{"num_hidden_layers": 16, "hidden_size": 256, "n_experts": 16, "experts_per_token": 1, "d_expert": 480, "d_shared_expert": 0, "hidden_act": "geglu", "moe_layers": [1, 2, 3, 4, 5, 6, 7, 8, 9, 10, 11, 12, 13, 14, 15], "router_score": "sigmoid", "normalize_top_k": false, "routed_scale": 2.0, "balance_loss": 0.00274, "balance_bias": false, "init_std_router": 0.031, "lr_router": 0.00186, "num_attention_heads": 8, "num_key_value_heads": 4, "head_dim": 64, "vocab_size": 2048, "norm": "rmsnorm", "norm_place": "pre", "norm_eps": 1e-05, "positions": "rope", "rope_theta": 28600.0, "rope_fraction": 1.0, "qk_norm": false, "attn_scale": 0.125, "tie_word_embeddings": true, "parallel_block": false, "init": "normal", "init_std_qkv": 0.0182, "init_std_o": 0.0, "init_std_up": 0.0182, "init_std_down": 0.0, "optimizer": "muon", "learning_rate": 0.00998, "lr_mult_qkv": 0.5, "lr_mult_o": 3.0, "beta1": 0.9, "lr_head": 0.00581, "max_grad_norm": 2.0, "warmup_steps": 200, "schedule": "wsd", "decay_fraction": 0.821, "decay_shape": "cos", "final_lr_fraction": 0.0, "batch_tokens": 131072, "max_seq_len": 512, "doc_mask": true, "train_tokens": 510100000, "max_steps": 3892, "dataset": "wikipedia_en"}
Below are experts of layer 10 (counted from 0) of a mixture-of-experts language model. Rows are named gate (a neuron's input weights, with its number), up (a neuron's input weights, with its number) and show model dimensions 0-127. Each number is 128 + 24 x the weight over its row's rms, rounded and kept within 0 to 255. Numbers have three digits each.
Before each expert's rows: a language model's description of what the expert responds to; "comes after" lists some tokens at least twice as common just before its tokens as in all text. This comes from a sample of Wikipedia text that the model never trained on. Tokens count by the router's weight.

# expert 10
Lowercase word openings. First pieces of ordinary lowercase words, such as ch, di, sp, ca, tr, as in calibrated, diagnosed, high jump, machine.
comes after: " ", " a", " ca", " de", " c", " A"
gate2:071176109090130114105102158099106085084136113100141098111105121125153153141127089138121140164141108141123106153110123183132190095101126138134107135146131090107157123139138139123169151115089096125108124156153137114162137122119071108130138131103085162120141156141130085120140136173122143121177110147077134117152132124129125088098131149124126113130155133103122107162178149107092133081145
up2:111187122059158125134130144097131120113123108099118099130101154154121091156106129136104142144128135146127133100117145158131151118117123134138118104113156119138118141155136146112122163154117134097116121084122166082157131126165119124134143152091099151112132168124141078120145154154130111071188102135061102124142108127141108120146135109121096139167121131119151113140191122122110112126142

# expert 11
Section and line breaks. Structural tokens: line breaks, sentence-final periods, closing parentheses, == heading markers, and table pipe separators.
comes after: "\n", ".", "==", "===", " =", ")"
gate2:114123163153122148125166120112104147154129151184102124109085110090108121158153142115153146078119086180126110141102114149146098145092161105131145148146121148132132134129119092134088153191137100129135101092125062136152119162174151121176174112160119157101104118111109140192162098138152156146130105122122129145126134140146111120085080147141177105104144129122127156151083116125112110141100
up2:076114077097143159153080131088137130153086130101099129138148095115161101163112121150105128113160074149149126119135108111158171135129172098162118136135129104109158149120134127089137088073090121118142131138098116127138135121167111081083137109130148128174176114132174052124117136095151128160108088107123123141116139122144127128149103130095110113121141171099167069124124133144151120132132

# expert 0
Mid-word name syllables. Second syllable pieces inside proper names and words after a capital start, such as Cristo's ri, Erie, Cecilia, Mexico.
comes after: " S", " C", " E", " M", " P", " F"
gate2:167110176119130126154119095115127115132127152133088123163144125136133151105101167056137123162158140127174128124133115176098134117126120165132148128131114128098114157102126111122152123113077133131136149114155150122107099111127123129147131132113124140055113157100109127117145100136126098157113190122148140088101105131095120122092118108089114117163119105168178107077155137122176142153120
up2:101151109167126109077118128184111111150120113145089137128123092138141128175144137133105143134119100102190173111151117154132123099102096084142146132116079143095156176120165137143110110171139122132125158108120145107095139136094119150118110120150105182180133137109113068131099133117140149154142162142114152121140095128132081148104132148112101106130126136135124079120134139119123122118126

# expert 3
Place-name pieces. Place names and their word pieces, especially US states, countries and cities after University of or a comma, e.g. California, York, Minnesota.
comes after: "s", "n", "in", " New", "en", "an"
gate2:129159137135097116141134143091157094127156101091131126150100142111129166156112118130165115140128162116141104177089130137157126138094119114110123108130102169116080137131089122165090139145130123114108092173095112130129092123115123130118119162137165147095138084124104138143149068147167124114153093175134082144118127154092086130109130082114129150154146145129142095147133118133154124127153
up2:143104112165141190155106109154109143116133143114138118124190108172144146110113142135134124148165110111082186122130120157095149088162144087141090130088147144116158098090095156104145093120124151164118101113115141134126169145116093158140151087125100151136106156093138131113114142093119103167121102143137167110108168129126106124086101160139155109107139133120110143070150145104121159149125

# expert 4
Prepositions and conjunctions. Function words such as of, in, and, with, during, after, placed between noun phrases in running prose, as in "species of", "Bosnia and".
comes after: "s", "ed", ",", " in", "ing", "th"
gate2:113119116106133120090168105129099146066096137127139106101127120100165111149126162115145114157124103107079140131156138140091127161138122134126112120141157128132145163156106131111079152156151123116115099135132165118108110118099110154115155101135170151086139144156117132109149126140134114137139198095116131126094169091171112151125146155154131098173125109125060131086146122140131121119128
up2:132138125133115123132169127184078110105161112103103156143157128130156123120120109134144115098170147154122119115106138097136144160157165140103106132140182136147135102116130132139121138150106135120092124154163140113128117118107147097106113095144164127107179151132177145147137180114101127112147145134139147102143144164125155119147116189111117103144131088129148178150117148123132067130097

# expert 7
Dates and years. Parts of dates such as month names, years starting 19 or 20, day numbers, and colons after Opened or Built.
comes after: " 19", " 18", " (19", " in", "20", ","
gate2:191126141140100111117105108142108115114146164098114141150107149099120137135123109171097158112110148144111067114123181137089184123114122164173133168149122099095123142163142087142110065128113141112156139153134111121099111098127099122120139116143137113108101148103125165117161169121180123101086136124131111157107060145125130143117134155128102125129118145118136108149113092114109099127119
up2:108142148107143137164108154141147099125157105121106157125139119133128165090135134128175152150125130118102106104114144154126092163112112159134091193123120046180132125151131120172136141101140101154147124119114107116144101124083142162108122132138137158121138166116123157162137124090111074176123134140101125103169113093120128123142164143137141139116146127128118136153115132149106061142070

# expert 13
Pronouns and function words. Common pronouns, articles and auxiliaries in running prose, e.g. it, he, she, a, was, has, would, themselves.
comes after: " the", " as", " a", "ed", " that", " and"
gate2:099158151142130161116134128138141118165139079133103130131136141111111131140131130106184147134116103163138116132095132119161116152123109140142163118126123107129111140090156110133100113116109123089112129166159129149142119159133147089127132129103153115066093137155147114158185117168140128149225125112175138149128123133121119177110092156112142083126078144118155153132128127122160158145135
up2:118139086159165148109076131138135108125125134122151101135143115135138119115085124155145141133158137153085094149100136126158095154171096167096116126138163153150131141129103080113142113130105122130073123151162135138144124119125145094136106106096112104118129140146146158117128118164145151130150116103097085130124132168112128117129141145146084133139116164140127150154106104178160120095131

# expert 5
Spaces and word starts. Bare space tokens in lists, tables and after commas, plus word-initial pieces like de, con, un starting longer words.
comes after: " |", " the", " a", " and", " was", " to"
gate2:102104160155102093140127099150137131142129088100073099138180100083112138105129142142151145133148129127094115150136118104129142153132146134093151078134100123137090129138106075134118177116147125122177121175121149162133137123111158134141058153070101158144138155098140115143147112105109126109131181140139134127127101106116134133127103093151125111145112109117134153148132143102119130061143
up2:113142145129098113136133174106099104123139117096137161092137083133090131141149152137131106159115133104145166132152100155135142136095130147139114128098164119141111125136147109144147171099096130132112138123122168158102104110097111129118136107098116162111089118134109108069106091173130075111128135136145123132090121178144182154103153107115116158119116118108122124140151167133105117111102

# expert 1
Numbers and measurement units. Tokens inside numeric expressions such as decimal points, units, symbols and score dashes, e.g. sq mi, 42.6, %, ×, km.
comes after: " ", " 0", "1", " 1", " (", "5"
gate2:122160128112149111167148150151125148106138115146144120093105157147176143122117131118151126140132125147109124092175138145131176146143097116084186104116135157132096123141162105127097151104161123088137138155159127096126165126186119126103152176083130073108107108153126131102124132155123136116114139116112101175113130157099108166121127140136099099113126160148091123148118122123109139102111
up2:118091161142144090163141169143098120114109105143130144085117159118126129114122134095128115158150106143136107126161154133113153105080084121125131110140140126115117159163114100153125124121117112107149121136129128073110139133133115097101123141081172109105154111128171143086155103105125114136117097107099147135111129138103143148158095128094146134142162151126125114117065165137133102093117